python train.py --d_model=192 --activation="geglu" --router_score="softmax" --routed_scale=1.41 --balance_loss=0.000954 --balance_bias=true --init_std_router=0.021 --tie_embeddings=false --seq_len=512 --steps=5456 --dataset="wikipedia_en"
Below are experts of layer 2 (counted from 0) of a mixture-of-experts language model. Rows are named router (the router's row for the expert), gate (a neuron's input weights, with its number), up (a neuron's input weights, with its number), down (a neuron's output weights, with its number) and show model dimensions 0-191. Each number is 500 + 50 x the weight over its row's rms, rounded and kept within 0 to 999. Numbers have three digits each.
After each expert's rows: a language model's description of what the expert responds to. This comes from a sample of Wikipedia text that the model never trained on.

# expert 7
router:497443495419446404555421548471493506446544398419493523498455519545536463488519494545528456594497571463572478481510445520505470468473465636498470562502504416469464489409531517515467505501548542495574439483405540453556509499442408416509455443536491479508500490478524574536473449485473509530487474478540445538498593544527559487516526455522584595416557456406491505479492593588436495576578540519572456605563510622515435515485498591609473449405457545498566557508456513452469530466557525523459444513405466420628519553482472485446484425512488489452502496508467431478557536548557549531
gate0:549557481509456547472536462565437528521486462475449567552499402467456493562562581452418482458414539555597551540501522491521497537440595447394559480533517520505558512563540528470530465476438466557461589483502443578484452486528542507593573571464489519519444537450524371485540442490491559500530450557482556559476459518496439474446514503440458496475516500558491467459526479435547485457325562516396458482446534441470488522444464498442485539590526445511496424516584487513490489478469486500564459501546503589365505451462539615551477471575510529530561455572446479515442489394559446416
up0:538517578489496559470517509491484500608486563594520461431447568484503500452471456458429552486528459518465510525484480500490507559613436453502473486531525581488504545580469518489522595508496391522541528528544547493445496499515578582441496563377528410433559552533459477540511517523529547386488492583468483495533500487456423499479464479485473495620453565577588542474491401510514532442445428535456505368489490409405512484453519450422553516494566511476463493508527519552509495556452428562480521572566458531434467491660506482536523571528521484561521550499586573454437536552385498453
down0:550446480466550405509539445480527394492431487496467426496560571566481465522503494614513474515556511519580454526456452552523442453579492548518460557480549527421435486379460455424406540543532494562571438498492512542513507500555478495490360526419448550514529507575488484589459516646498467461546499471491473483550577538554476568556574473540524494501580449480455531528511532554510565507477492492537509519456418573495552544460493548473423456509535538524584504463542467509473503513492488536413561506443477462623468476462440463500669556541568542571437508600538565540512467529431472546
gate1:490503463541513579451528452520526506593516489512561551472493503386527519452448537512475600495521508532475574500537598611499572564496541526465478459465492531503524530470432435534452490392489567482551529505558519564475591549559586504454515477545502524473476520446521539543493528515530489429541472510508470529409511442466576416505397502433484451505519572536501408475503465482432598357521458538452430526500526478438553453579538553498494512549570568531576567538566560490569464570474445485531512414444514515535497409492493462536458617480484521487503595492698541497519434562545468508
up1:573414555438486536464517447498451473447451500479407565493459420517468533485563496433477503491534455479566557510413448491585423584510536437602449448465584457515567488506477467458532557538575465457547503547558540570470388568490543473598545548450532426486543521514589471474567458510448448511511506454502501478507464595463466530521527434556474504577489552519493499532446429524504474566566468498496530496547537482511435556481543433426524495495549460466432460495456388425532442462601498472464487543618518463492526512475610537440484474593435491534466403481393512534483584388491523402
down1:466472475465386520479445435508515466463489456450480588560448576500514487485462558474467546507509584459559513507549508538487482506513507456507477476519476415509390453509499574488573565509639522478538467485505473452643408565457562461494425581385531491501515479522544531458491442465527426441498524477481529520508519522468545538519597546535488453524537452467552500431547485554558411370484593508501528559506402591556521508519433548564495440476518468619488502537520392534426441449570508548470457496421477491493604492530462555465517503475462575470521376454423530474485566566436452480
gate2:560511500590595511535501439569516527539581541524498412476599497503511568471459490520533446516477499515528579488459487405506482424498532486522562502501523414601514557554468517474514569413578543504529489541591505616527449439516435506523532506481557558503474451505437511408517449467507564468483514528491552479541425571448475607516526526613468485475403606494459513481420458422463537451480483489500584438518532513501488486521532501417581483578523355590399462519537469525514469472481419500542571425543491519441449493499519543502594568415429435461524581449461449517406535531456509527
up2:456462475466521473550527491477529467441491492524439493538595522460412580524548435540464492566475523412594516468450409556551500562482384494495496484434544557597527591530556456507380603441541457495504492465528583479584533554482402540524454564498552496445439470513477562467354498473542458409439471515484435440511521466453577509562481433620475491437477549499560552467440492514439473548530418498534480501508544521581430511506481518496543438491562485499544524466540551435526487417395490572530460465507495473516479533488526501535479544462363490521534458498556488391444456495486480380
down2:525470459497474499507542545470460470440493534511551508464476623542484522522496476507525419624489554476543507494465541550492550412440539486418538515548521485521519509553447470511430492476499472510455440469533501493479441570541457378529456513543457468505467464549473464416493433543428383435505493460572473485496420439495462535565605457501501438516496501511463581464589496423426495400410491434497540442548518599535400515526474491534563554526534475367445423423474476507472476491465458399516588420453525565482438461385466560491541613465457456525460435424554544479492536558418510441
Surnames or their first pieces right after a given name in lists and prose, such as Lawrence, Maclean, Lewis, Moulton.

# expert 52
router:385494498509573439433586499423501507581555470527539461469527434517440474525506417449557605436430443505409462527514425570466570526491558492548477509546553429530530562509495413433477492447466506446439519556527490575463483475536536570547560542511473454549402512485471480434475553372518523539517441467481513511401517433496456553545511540560529499476502508444569433585537446526520521588538370534499434455482565441508544592613553583569444434503571447500488436491457544553458453585534487519523455439578581538522474505503489502464563528472496533521554416507485475451441549552464554541
gate3:546400498515543576513562508573410472583509533562567549528485472574515509465517518513505534467521436471562479460416541544591536546436629461511495467512409471545512500519405580524505522475558524599528526499583492414578510454496486557533539358468557619555475424523576504455540540436497592466557458558530410447493473517575532451412407495493504457452445490444524522538499502457409509512575572472516543463427496457444533548500502518443456502493491489573386539483546545487495443454427519513486446495552469547467527497554437442604580517437496485409478525498503527599482474537525458489
up3:570547488465467491489455537569567505476456525497515556485437588478530478419507544511410584511462513576538576476557540542380468503540439506487487565408443569452531423456493522542503549552476562551588420482467509443483479459446492473454550501464458542451409469488556447587537492486543560515472481533486513578492409541488492500531560453470553532545480487599487519583505455612556543520552526448448547371536525437530515486388558522374498578558498551492576500494486436473503495488605518550401475581505523410521517486479475555409491587529487603468476504567405549537499557468513475535
down3:518475511450560469442434574434573509466546403519501505507487506459488521430480497606456589482517527524543545491444498518555502444533445447513554557511476596540471466498554468455584487528505452504545538479468518501491543470488583442488554383439520458541479507567526445499549423495531456550508581463533551531619472472454411428580510447503497437480456489497515593540477553439482439496485426517465482450409479400568472492455481512547461463432515562526578590539502554502571454494443507486468560536550555603505580512547497406604449529502500405439579455451622392539603512486485462447
gate4:468435535559514507542534518525505470529515565446452501554530550423491482499369523527543500634636564423538537528412601475459485551509540540437435597440473573479531431451480561488494473483510480479538504444452529520444482533477449460499454423511583557489480468552439461527509522510483363513551484437443537473601535516534613526525470453425612511518362489458442493565487513441445524496469516536544439493519513537457497476528548455511534445500524607533501496445485470520525506423587474529556582573438494535535543440428417539548529573490442414537554519560468409480529440534461517515
up4:518509527467541501432498549512509421560513490499500520440477532508519472503488511403475604436513417511421603434492505438528425399569455516586489505559441454491592475586485539462530460614519471579587495524495485498535481457497585536495518469474456486487571561355462505451507526624506547358428467489573516516475505507516359486432525535413510548588584501475479505490387468548585490413559446519450517513494483501448576509473529444453430509507511556493520456497538521555489494550488503516514565499513528480482513563547578536506541463561465446364479513445483582496551525568423505498
down4:460517455578472489461458461554527484474404497402498556467446377449451480595478478404418486426574468561544422578453555549521550540433505546487473490587571535511493504559512538549433501540502521515486439484435419492528441440434443384513486471504545526486500451452546499460573401440388576517518546487499525530476545593536444493533517502502562485489396568524449429389546508580444515522465506489525585531569485534561539561617506471539521535596507450418597433421411453471530492547489625503490494463497541483500475483525539502460462448528510478521536486533518494532512541511574460450
gate5:512494527599549514431477485477533465503561510487436470530497467484588482481558492444554495498569519477363477446594542503480580467573603459497399510538469471508506524585467511542467515469491478458503497553542535498558490480501531517568512508617522480475503506469455517436525463479454525509585444552596495530543538493419472433483485599506511532461516451461604519514537434544572547450419400553526473533490529607477426596606512463499468530468466513421561516440557548585440344581488543449514478503513525476448467557512439560581550459451571468425490493571459495488450415418452541583
up5:420476496515520544561464473488566406519470518501489552579491467482471441435398402519565555552423508439478420576531476497490456388515529456493481560449404547598406561473572539467512321537485466476456550514535396534521499502504491480497579567646440481498495512460462568516527517458473481510530487426546517423533516482441544417473472562540620576401547398490472565519547539456556435432473487453482493487500483463526432542392438421520487411513568469503597472438542502546422518520500525481558486494511475465511481562531491500452523488480520509476529526521528541454455586494501515469
down5:481548506501454414491530516455524512538543532446513462523563523497474486453406424552447397464497560438411559476502478641480499480502555455516550476456490442567431517545439539406582432464487530458461455458584559511559555467532560500550515555563464533452495547499402540498509614475612515537527425546501457492528549435573503519584405476461493527509542635436485483514557393422487480471447568506517564508466590519477445396430520477465443453494489397441459572473586510431503497446424543453498497501485510578519405511489512522510524431527535489499481496412514423469532526511472430436
Commas and and or but joining coordinated items or clauses in prose, plus line breaks after headings and word pieces opening capitalized words.

# expert 6
router:559503414548444549561566566480441626431543509543559463467486461479542457531544504441569457453463503405430464545547545566527468435472535559492528501464474423511495405501533482433461496415455550513480530526524546566545507459428484559481389480467482408471495447569521500574517594455515526481522479538542506543459566495416521553465511517491596399494501477454397540435601567522559376556450494566461438538519425462510523472568461474526524581436399509550420454543480495525437514552472601526509421499420485480540398556563516531516472472534541541470450426484536535500531461556460444487
gate2:542569551501603455488501465489528413506494517512379582420471473481556580500450552538556479539458533606505478556446468421525502536523399437548452552480540492504532516562469415565533560438555463483431503488495455563602493516536499532491600565503474551442460541417506582482482456589431524564454523466505558506581447530526421571447479511464410519449496499553485582547399404428539472448559480483514569426425519492526463542485567540458475489447520381483496493505452504483534437567468479534473519419504481505456506408431513583521558617540528497473553509527507585573556497545446546485
up2:524429508449490445498463485509506465523474440456483557524499445402485507546515497521403542543540542549575463502474435497366521509549468573401420503467486530565496576510579439538485501480533484516506522530492606463471523532454401538581430548582500484457564571586566504619384564412533475469467463532586506413539436493516588477519465456552516474459576584498514543489422412443482517475495486467513520513516574520528521485490562481483502445462529489467465545478483500380528500497523464485520478523414460432495476618595474483443432524546454537478469541470516474429587379574411435438
down2:460418538473478534454543557503481447486462586547532532508450520493429479534433416510567508485452527451502548485365569472474470543501405494428575522534515588628520504338450486547514601517436439517513490556486491388503528514505514484528437520545511398544496572508502441534463498604486492452496466570501485529542497441466559517503633480428577504482546475456528523443539476420491501589497443531484541516563511509472547496536468468458599485464544511461431433526449547539520559457560436510506534508456404492539477569506605516497462471467493460513525417439591496537563529569439498363
gate3:447460508544562523455524441578545434677541505557544473484574512488490495474433535511414553495493425463499453565512572455595594510478578505500541522579442524610491488536433516538463428547528473485518567514577483454549478496489378390498530437463529541527550560501461566446505478485606482478460568501539485476452442533557518497501528475453453504466452510447536482520510482549457519463620521384499517572596582443336528471497503502455437516522502515459369506484535430512458504412423464471556545504502490515411491451522467577474535492461480500512538471494499462582513406507501480543
up3:614440575402465478524485502439502541523484572428445541548481535536465523439593511493440562508508529458539592477589516548386543496569381451537457481465553508443513506484544507554503608488460500585532430483405497502434547515489499478405501580563481547450450428483528458571516481480422493546523490512422549536507519507490434514512499531574513582548549438573572530536498431538541578456524512481440526372475481477550467435464456513499515513518527446508567518503423511456483437535533548537363487552476513503535563538455512526505540582500500548522515557573405640497469506460558571406
down3:486522567500576493517594537437484547497631484502534470523452526430527545503482649453505448540522539508500528427528556414525529541434448439472501558523467617503543491575480493448480471495494490556504526474490457492511556531442508487545555441550523532445506544467479473391585500453514440517449597490444509518513423452553455438447484488520401555503485473512442504515467512443534406516507461543523570562462638489509428518409489518554494412429440573535460560598560416570447440530454577537483481474508554580570563528531530499546464605475548493491590431400553461541482531439443484538
gate4:408419475571564530522544544494502486530474550523460369452467535610554446514495559572499508483543463453488511545430547413531623493429483581491524535460476517463454472476462438571509480513534474465518389433441415567489474434426455445534435507551555570478507579497547476584572407550403416465481499532486518433470532425594472469469494600425531467500493479491470462494505500478442470481534490365513477502474508507490517562489469473551500530540481535531541499538493472551530533415460447452478570389423460519535466504513487584476498442575536400441577472484568401518550496574519550574
up4:471537455571442507479479508481602384488547545517596458490455503471446535476407523471489463462532507483454503381450560546572411411493503454530484510480578495637536516584525477504477471485533478639548537468502530492366448507442565526567443522516447394491611533476569585558464522504535526450473520458493478465489445429509481588500448493456529507481499457369489505535448468505527491480495471650489499451438510505520494453470523451580481523477519482484493489498454489446455454541499553574475562565513445501522481600479507470421601523488420430463471494559440443543441593475508574441
down4:430435566493533504475501507438532481545474475418433407512440415496522517496465498559388454418517517599664529451413561489553505517508517536476433440524563449511513471581440524506575529483429417505512523482434521546459518456391494493556423556547524483495461480480494577502481417532465489554579492436528485529529542633517570443474549526513369541495464481558354452520528422502429391455426508571552505518522509567631542467503532475421582515523500528537531490452479479481501505514530461471459490484534431502424491539578508518469541493552452469505452562539469432514510493570554473497
Line breaks ending table rows or list items, plus coordinators joining items such as and, &, /, et, nor, and commas in lists.

# expert 39
router:515511472510533386457435545461571431580491435472370601514507495467428480515514557482497475550486597519462577538391485576486459588583430474576421546532529497470517509464434530514474455554493512538496537477471565538418584543529461501527590428544514570475458519449594566458409449506506521556436463621473513567458554535507489505466529475431520525446523512509507469475501549442580449572595594472512456540514476455522452549564515536537457473418616551445472453478408444539505540450516416475458450542533505454556556536405491517516491470573560556508536494487473471448448533531568423489
gate1:540342499551408532484556514526443531493489513461582350481540462522475404474531541490452475493564479510493501540463487463456515447430527549549463423410531441483495495478597554463490542420563552575517416520442476532480502462513534494560497548508599475549453440477504471543546451464469490604496534484475492546584561493548465478532518499608545601686530520478579424505609487562463488495531497526553540468514545558498540480581460401573443440448548571501466560462589465403473478454511512509440450560481449517506481496479490509543494451560542479483450538533512494506456508479561420426
up1:511394497449423503474474502530433503408500517437480413372417539408459429488589515503580549533547419467475536540485461486471359490582495525516446415417419500490523435489480527464530483525519501561486506609541510530498462524496446486509415498496524511494650472571568518581586509587563477449522441503522576465500560475443549482465557503563485549617549426531532527501516515480459506508530493490548561484515531502510391503486578524495518498483468546567490429463430462389462490508534465634427480525536445401590509523540439516456523459563471478458492481501566567497466489527554497465
down1:512460493468458491475504556442506577494602513482457423495419537540513390412359503476460467532510486493505492566440489471540473461572484522586421486489530473487418484455431504410519436406532502468547544469477472443451469513415495486491455592589494534597493602437575463604581490521527381446512514480450485463512510543479508486518557534512495483477551452427489489491614494476505446441521560476506498591539652487528493470488455519507514422445558546607533385437408469515522450456566561471555516478503536510508575463586507471446442493499520487569485507456539471549564506586446534450
gate2:573558527473601508538529464451618468517530514519482597447600527456545506544464574479535414561399523518426478519503479396498430534480437486516440504450487509580513504574517486525493499420573556516478438569456477593469507562563431502530467547475442482457559510511455603461423456508504464561447604485512477524513503424502426535491505450527508531481450424474499496513407482465463585489507521436428543424497503532532452462540557522484551440498534384492431506499536426426543476510529515538508471435493517460418441535554503530495612677533454421500494508506523555565555490495390514588
up2:562486561466518472590512503453579491482553470431459586429620484405471469569532520423464556569454498472511466526471395510433459551492418552523384522377519599598517504595609477489481564458544473584530499582461564536483501545456375523521415585508513436449447502488567554530359516455520500483525610502565494467446443444483493494522466463536536483464458453508587514460449478501438560548515523525482532515577554523565483550506494501486514415477518423485497547520454487428493579499517503546506475481468476453465464574537552500427501607478502430524528456509513484487482427501466467431
down2:473500481610495385625554605516549474501456493461517553466488507519465531482447379471477444558489591484469525490487564539399535555423550508530501506509496508595493513517484505483451534603439566460469429479507557438507466468564439460499467441461475450482442514532507405508503391482478386511427516544492558533534549465483503584525607465473457581510553546569467479449472524471500415519579498490530503423517521537455515496549468577499472498424466523425418421517452499469509494552585448529474560436443444488489455470477505435480561379470417511477566435442583571479559409513427550467
gate3:577493550515551566461586489553499492554485524502593542542439490535457530477520550534554542450484412489531397474525568500533581508522567448471515492573466547510482522512513577552591471488517493437515561466533468399598443512547477450505524375490514521547524516521468506520507524490540465434429597572533480496488418562613444428501543465484395487503516501472426446602574473483350511471544477466551530492576587514443543507455511394409475442493510460510485610519531474492501451459400559506472504506534501554397468400582404464494506487416468463478494570547511558551529443490494445493
up3:524488561498467511565523569451442488455514492471510546564510515415534545498558567577538561402468470460511574502647565614496466504536399424522495458485467474460470514498417545493521574529539479536476496491451433448574501512481454528552558536554417541455366498501519437500530461553600600489501450528535585568521451536478456503534455508565505548528472460604574493541522423527532592529515497484362596418505425438500475478408501457458516512497573502425462536504454460498371506605504529542504420437476518533587478480494496527413490557564418544490506502550485473522530526510468494532
down3:481585494424611461512503489430559461500434445609504516483411504466520471461437576514490563364507526523494547497404537549533554482532499528479527552521514619462470481464488421388505471545526397481506529512497423429487513505518528504521525490458536508486487501505538494637552479407417490450504518502526490455568450537511474443462596448522470449479450501426493437555620482477452526476545371547442546523411594423502491565444506547511469440450520678604484570519503525502468467482450471550554442513561482549539524595498524437558521465519552535524548523535479509539474516463534524484
Capitalized first names or opening pieces of proper names after commas, colons or "of", such as Mike, Steve, Mill-burn.

# expert 25
router:504535444567444553522515535512520503523525474504454430465397582408526546481447540482471505502492580522583499492600528497489488441530467540467530515577538510471479462596554423466584459432544400573499496570460444495480507492437418481386492486487438425494486366475526500513521476492487508413536588466486448481567531486515494439526536461455503501526618422433494547450439534513428444482429482435463582509446582504460435486387477543538493473390565502464504451399538501524547401542457475432489480490569469441410511522560515450499554438562509448426503464622560528525487549526449470439
gate1:534408482525498573463602477457497572489491516550443464401568454543524500516552472561537470508603542506497415510527547611484562446424541417493412593472584472504502421459468543465495560370539605454532533449473470500531485548552520557487596544467487604453534395477457448450521524556520495511479537429525495571466531523438485486516511442562480513471490531503530465549569456420506498445505513524413520478540569528480536465565513521554478449445513482428584519427550567578413477437529478614535517530463569557499496387576492420550481596462482540584502528507533506507522583503525444509
up1:525500473450405542457468498493532496449456450479557529574453504448468500514531531491527450466442482460484594521455458353523439527569534584548530387475451527461584480528501491452492456535434532449526376521540545527453505510513540429488427449510508427542567607480568487547504478517553422539495434577462508511484542459485508481428473564497591564632482474544490497539450501587477489578522436559537437531507509540483473517504416475435587491527496641516511563565436425426520534513505528489454495500515473442510414571459490582399446416568429489461524498430487592415567457493540498464
down1:492512539571474477488472520480422469476529496392567425517463489499417516498491534440501417539446483507548410532505441452491533570584432501592490557511377445609537391535528531449461487454481494491575522516591585522517509560449507481402462593488559381634527494543508456415527504459514520464530478596460569508404504509368513402510502506486494461512570447529495579513543496561514490422543538518517427501476507489578507548488487556485558428407469470522537456514503519539529389496531549404542481471463552449502463581576465527437537453453525494511500545436454484526457438523471568546
gate2:562438585537608490502544524513478437485607538486435609443418541537541487508503528529496453451386513535461514458546494446465494580530521575554468537436554422560446538578389506521506514433436449452590522581578517507539532541519451485450520441485626566502513475423443577455469435574458569500430489433552492506527497479513459599502542454527517512533429486535449488491453451429502502482526502470533559560484458509484504537511535553558550439492613444591502464524647457496595430515480473466535548371520410450466502488506495500466539580522466515517555494536486536524481571582471489514
up2:532459514535514474531529474457523479531581520538461542525468504417513547516483529491503558481460522533487551511506396528448502437523473533479359519436516572589454550558462468523493620504468401568471572589485553471429445476400456484461542520491589524447517509634523477580454458497552606511435632470397487485479455541541511432538506466584563539512497518438532596503541490535454492418509474480544430469569565505491473522505495476488536508488479413494519523425488470485543445461458396510551512519560515485465417619542486572482480574492594503462603545524507481498469444474507393388
down2:476477507547500425555569598501511458427537556467492644501515620578490540448455462568595456507432552504569545474533500500459513532463506483395528500543481484578535531494398511540510487518507513471547478465529590443432478467544442482530440508596464552449413525483516455478519455562474482507417458492567471411480396554499486523442564422462450493497543525499533488435490540526544489453515509555393537495506575520425475546531536524438459520566548500451455449500429461517403544433551459441476476525399396500537451470538452531612542394481446528532594416490607496510545516560470531468
gate3:533440516512592568479545579517425496585399559553533470449515571485416548511598567491524507488621479489616503488568561474518560551427562492480490495663491554593491428483477532571525500459552509429581438526587446462606518500510412536457511412446547525559505457482478472451496517468506477423474625496536443476524433542550489513529530462526538473410462418512485500573501516455479453539529481441474503518537529504463457470477406498525497443436452506510413552494556531421428526465451518508456527515480495549392489459490473531525477449437465576402527515496519567536443409520490427497
up3:539441521514503575547485508537528452470508478513473539477532423498565411465521514478436505435416494423435507556557522555515522504501411536511501451442476474386534580504452586482522511566424471509481448527432484551528479461549481455506571533554438605450450498531539468536556533427500544663530417492404550548448490487537512522479463500564548534538464444633548485505512402619523613517531532437416498400500479466514531462457561487442452540553561515462511581544442442511564435550567495510508519577513480419537505538422506565513534480433410508538409583550466497478479499424538543485
down3:517489497515532496487513555501489525552470522536515441522521475461528494491566528521515564545504484493468576539386404470435504511528495501516471512548452561480519525485551492458460461485470576541525605405569441447547513482599489479487571387436603528524503532523558383541524568519473395451528549586493428487576524492445440459447473463518446549587594507524523495543560498443560528496506442610447386517439564385493590525406492515565495460425509606545458577503511528509539500537520375532524499441493551503585528480530548581522539444516542481460613437439535529496558524474435564469
Nouns for time spans like season, round, day, century after first or that, and line breaks between paragraphs or table rows.

# expert 61
router:450473480528468462489465524591472518506596473432472494492518572547476486545496436522550537611585553498562467570512482521516599489465467534514546515454523492567488455467495589480502515505534553425489548542486464525443597542511468422542417457460511531548515482476500544483478482512517513487534489481427533521492485515565559584541535448598527552473501479514447508432473568390485508488508588481518554541553591623555354542569386558573457428463540566468479500560580502628513530529547509355525553415511406489529471532528433481524563511476560494437511436499552541501462476426437404453
gate0:490544554542503519387410489531481523414555478507523496517517485501426461579556456519517560525428505547554569496484581415514524587491506468478589511547504524539470528547474504495543480378574419488457517487536423493488435474577568517457538472487565492439370445541438468417591420421432530487556483579538551523496524510506562462580503503550516469486493589496587540477553456451480487541364567512427507484425432451473485474407524539495562446488452512517439488497526477497590457521536535450541448376499555545361467550445498500546468477482549485489548488444372448456539527479534502538
up0:551509492469446524544552425509511525550492469535504556461371441538423479428507420488474438551523501436547490428505354557448500462543440484499469473564606607477485538590450559568545508516447493574543469416459613399529496561459530584517536570405557467447514547472427493512411507490475566530462473567535499535504514525545474436405496470489495569510505500548604566493462498536511505480504461513485534437439553557469488599519592495485483499466584429463488506524391518581422525549444430545451494562509464513534476459535586522468439578565431526539535526461511452504438479539439564495
down0:519497513520562500520491416506559419500393510482516474532513502554418466595491526484572491481535535526458434563421466532514441458488584609527402436563513536442503552476423460502443453577455529506469509525528463510526490471525479460567459504457411590486507391554513490518526526598392562414480432496404580480511501525480541535500571475438487475574522459590428475574496449596488426529508563487500547505504464464513494537505491491471444572469521648519538475507529483528548542480458451553373450485465535553597416522434525513520492496524510537499507557570569509518543580498508389636
gate1:516425484540488568441564445523480573521428444570503417453419398534466504397500520551561495542456537530533494564550535511502558515475547420506466466475664448476494496412494472511449493446533594516511462452550553504481573435519516447486494491497512533408513476476449472629465517459504516427470500593491469528579530578495501437522462503425513547560460598490489488496468497501395577465482421501417485508468514530484536458611481427475557501513466583477629563552596506479492507520421447458541480495520448577447539442508417497499512508438443575425555536454462540581490499620517492512
up1:376529432487452451508487518493529440499529498457465557500485482415516523560510460501443516474527418437466471480452470496409498565534473534456475467487486553515547453505450503538543470558436427408611542482525512513504476619455528559428502502429539512499570556479568543424511472598462456627492478425493577461472524455397494539445496520567527521579582430509545457591578417514506505591541475468553510486489487471450435545510504576486467478456582470554445420561468492462410448539594497537490593500507542389518528592499570476441459472592463518532461486473527487398538577387502499495
down1:492464545567436535510570523577430494538490598448547546529432550544482443540497519504406442539517511441519551461437473505471533495539473418411554458484477550645559362523515545517444522504479450458509526516526507445538489550452409529538537551436499473577436502460508470525573509453436512516524525382491467516573505455505562443508627557532460558514506475455511643554536495593507429531465486495470488506509470512569422411469514550535489592458549426569530486526539460531580469471492529464551507431583565515516445496565545588495432473605507487392525542491540566479468538569483427535
gate2:496529512498543477491557479480486497454578457480527422479522478554483584501455451485558551563440568573569512447466493390509429543471478461543507577459573413516484524573420499501431566458413532556447521532500499464448467495512503483456527450522490536445591446355423524428544504554547504572430542466542481572561562478518421615461542499550521506425480482524498469585476469455512477486510580533563563539407459499562434475505568541469490580417592372423565466494522448527568457548435422471507508430425504568487472466505577584580458506516409512462571446477501499543531565504487522502
up2:543518492484516518534491493439562529495572483492537462615559483411490565499495536455490579540404510572510537493447426498435501509577543551495422456455507560529478530630595408560460552478472405581462513541504596507474486485445476515507464544412452556446476465540578653556497435521619550411445558495503462418487476475537472456529394463534500440489523456509518560509465484517537533453519465448500481483428586492560447454520443446425496417444475506456575491418538480427480416470424502532533468520476488525465370504573466539436446564538507565471498580477496471537466501531492423498
down2:515471514505546516528565521559556431535503580478495504591542484418454413543454498501496542512505550486519492465505532474395465535464475465454608592517506554529461483514385460528437457612448549517514497542481528491552461510530459387507352510544519532475401558495574421527437402529463462413468409514447446532476415412458484550476559549503542464622544515480501539404485502458494454459464568555416516432546456546462505462486476553470481545460541538412454405483571522469453572471474451575534455499487512571498442480475477543503572437460409477569435551450564540453467525464483481437
The second word of multiword place or proper names after New, St, South, such as York, Angeles, Zealand, Mary, Andrew.

# expert 40
router:577579443529466517601468548456407508530440543503561578501507454473485508525543598507516435527585432510594503489500474557509511446572506446553516576546411466425473487501543474510566551414451483591482533488475514435475550483550490560510549541565451511514495513488560524523536577483531556595508550556512431520546476618449480563481486411464473596531459572518469525466515496451594445534428524625515543462437451578506428493503488479599516563457537445398505454492427526488475514562451523553433452592514499514479497538427521536495416553413492532531570467608555513440430517478405485524
gate0:481531546443505463448576446606462477540470523489511526478473530481459364499508494526483483545480459537521497553484487456499428538505505514487546472475472578487556485553402535472607410453451410486500499519539450540457486572572524514539512540476478469578436421558460475408524447472399540467505532518576545495455461452542589489586532527527540524509439509511539572564533399486433427541430558467463455437427546461477540465406533449498469529527469403446410457526508479391547413423541524458547444430553576628398530521480470514516572479504470449489524490493368478488410428502526547473
up0:527570490447416478533387485463536504563539529497467490467397470515579461531362451453590432552554495562543515530483419456413519490592501514530505491572548522369477480561470571447577493519485414468533513474495602485518433548473546528567444505473545486482501525387429503492469486477491535471511500515447496555524518560497473477492529441465432457480468467464484584458510573468492475450509485527571541449450537543455480397496493466515558455439413484544590509450482483504505511507527508473376497612591406536478429500553596505440536532525567363489526519493503477430416596470506418503
down0:527461554488497466503499534471450443480397549609517463520523556524505504541384598519493426427639492450547484533501536541527555551546551524442520544530539522452551494478558368522419550584483462512585439429491566456497481551544434526487400436523600485513493448631448455456519492529507538496548510479499550482483547497483516533501514463561480492547499523521541507592494540489564481544490457496568470497531480464343577445515491574519473604486588556517551411576504509497458460452512530541481520445410450469533415524555539494592577495485492542556485489525558533531436627571447527516
gate1:509438539530532585439489460482481493537474457519501456459559504529503398554507510504495519474462609450428485532529553473533509505486520460546449475523592489526536509407537483439374493428575509524512474381537472510544433467527614488453563449428577570410483415450473378505474502472547514480528470583437482528503521514595560430562472512454529479453423424503454455466554518493405543424517532487422497506565616471495512503559517478499457449452571553553564605498563561481540525458452506531571465592446525500522523378576498555576522533468519436515571577498464521563458469469577450535
up1:512476434446468429513536509504513520471506504460479467508481460483457532482516506492481473582565400472568533446456413608498457427538594580497571427451467483466497475555485503481578528525515496468559496595545604517459514568436475492583472523464470455478521564516505581497491499548421463496480453473550508534539528484408483552502511527555498549526611520516548510477484549573533447459585407501549506484427523520491470519472498477450610502496485527477439407564466367455441454551567484449421528479595491478500472594500550452382466377564528526487462419424559508377487536450577470388
down1:430496490502470532513482505490452495462598464411524542502557525464502497506501585530526526424436521514454524401501475562487453567525607457459479491497491447616549532554479586419470519536511478404535429493466486483416462541414448515516414550508504469499527540523549589496523429535473487528500506540556495476546553493404542524478526514475464501420534434496568518576515532554597480517468536470460387601458513479560473592650438534544456634532566460579466442478522436575533406487578458496526570512483512479513426473653524465507440520494493473542515454478485450467530518592481578441
gate2:537465551467648454482502484490541417555541496489450492439521548567608511525358479472473472568440476605475520486531518422531499562493413515501559539450501506545478544553494472505445564424544538495563546517493505502552467519421584447572522495464591532514488421478465553494435493554410463542499532518557474425495496451479436552459475552517479475528460479584571509457369538503525549531537501472579597459461553509494494493506506505422500522485544444552491452568572409451577502466542426490570587323460526463487454434587520565540470543541459497471458540462453542574539585489485478480
up2:510458516480477440480523493427487512529541440512453472468578503446478535575499478535470596602490547525571547548397380493404522530521409532462456563419558517572505472538588519500495508525504437457501585546476523472517459502429416489568440544525478445403532526472534525543413471475564494463512622494525479459514526405539604445516517432459488446454472529554450594420462481570488532445496492454508507478414592502588391503484587510501488451429554488389485537439513503415489445552480449518444485598554469466501540509476568545493395522480500535435537566510454423489527455538503486410
down2:512471350507529477565543557445503471408483555494508563458504598438508545512560580463603521549493486495521507552479419548500473545453492461452554572574498471571501438513439471588384504490499573512540440506515525453539406440575438416495393527538500475424442527518515490550531489522537457506444435519481450488491501498496479498469562492572486497510429468526473550435475562481547484568549466619479527444507538482388507471562428483622510481504469553431412447478561450512439556390502486475477531429440487521542438527436417492528528419512373550499505440428517498460454515505489556401
Sentence-ending periods, often after years, quotes or parentheses, line breaks ending list items, and clause words like when, because.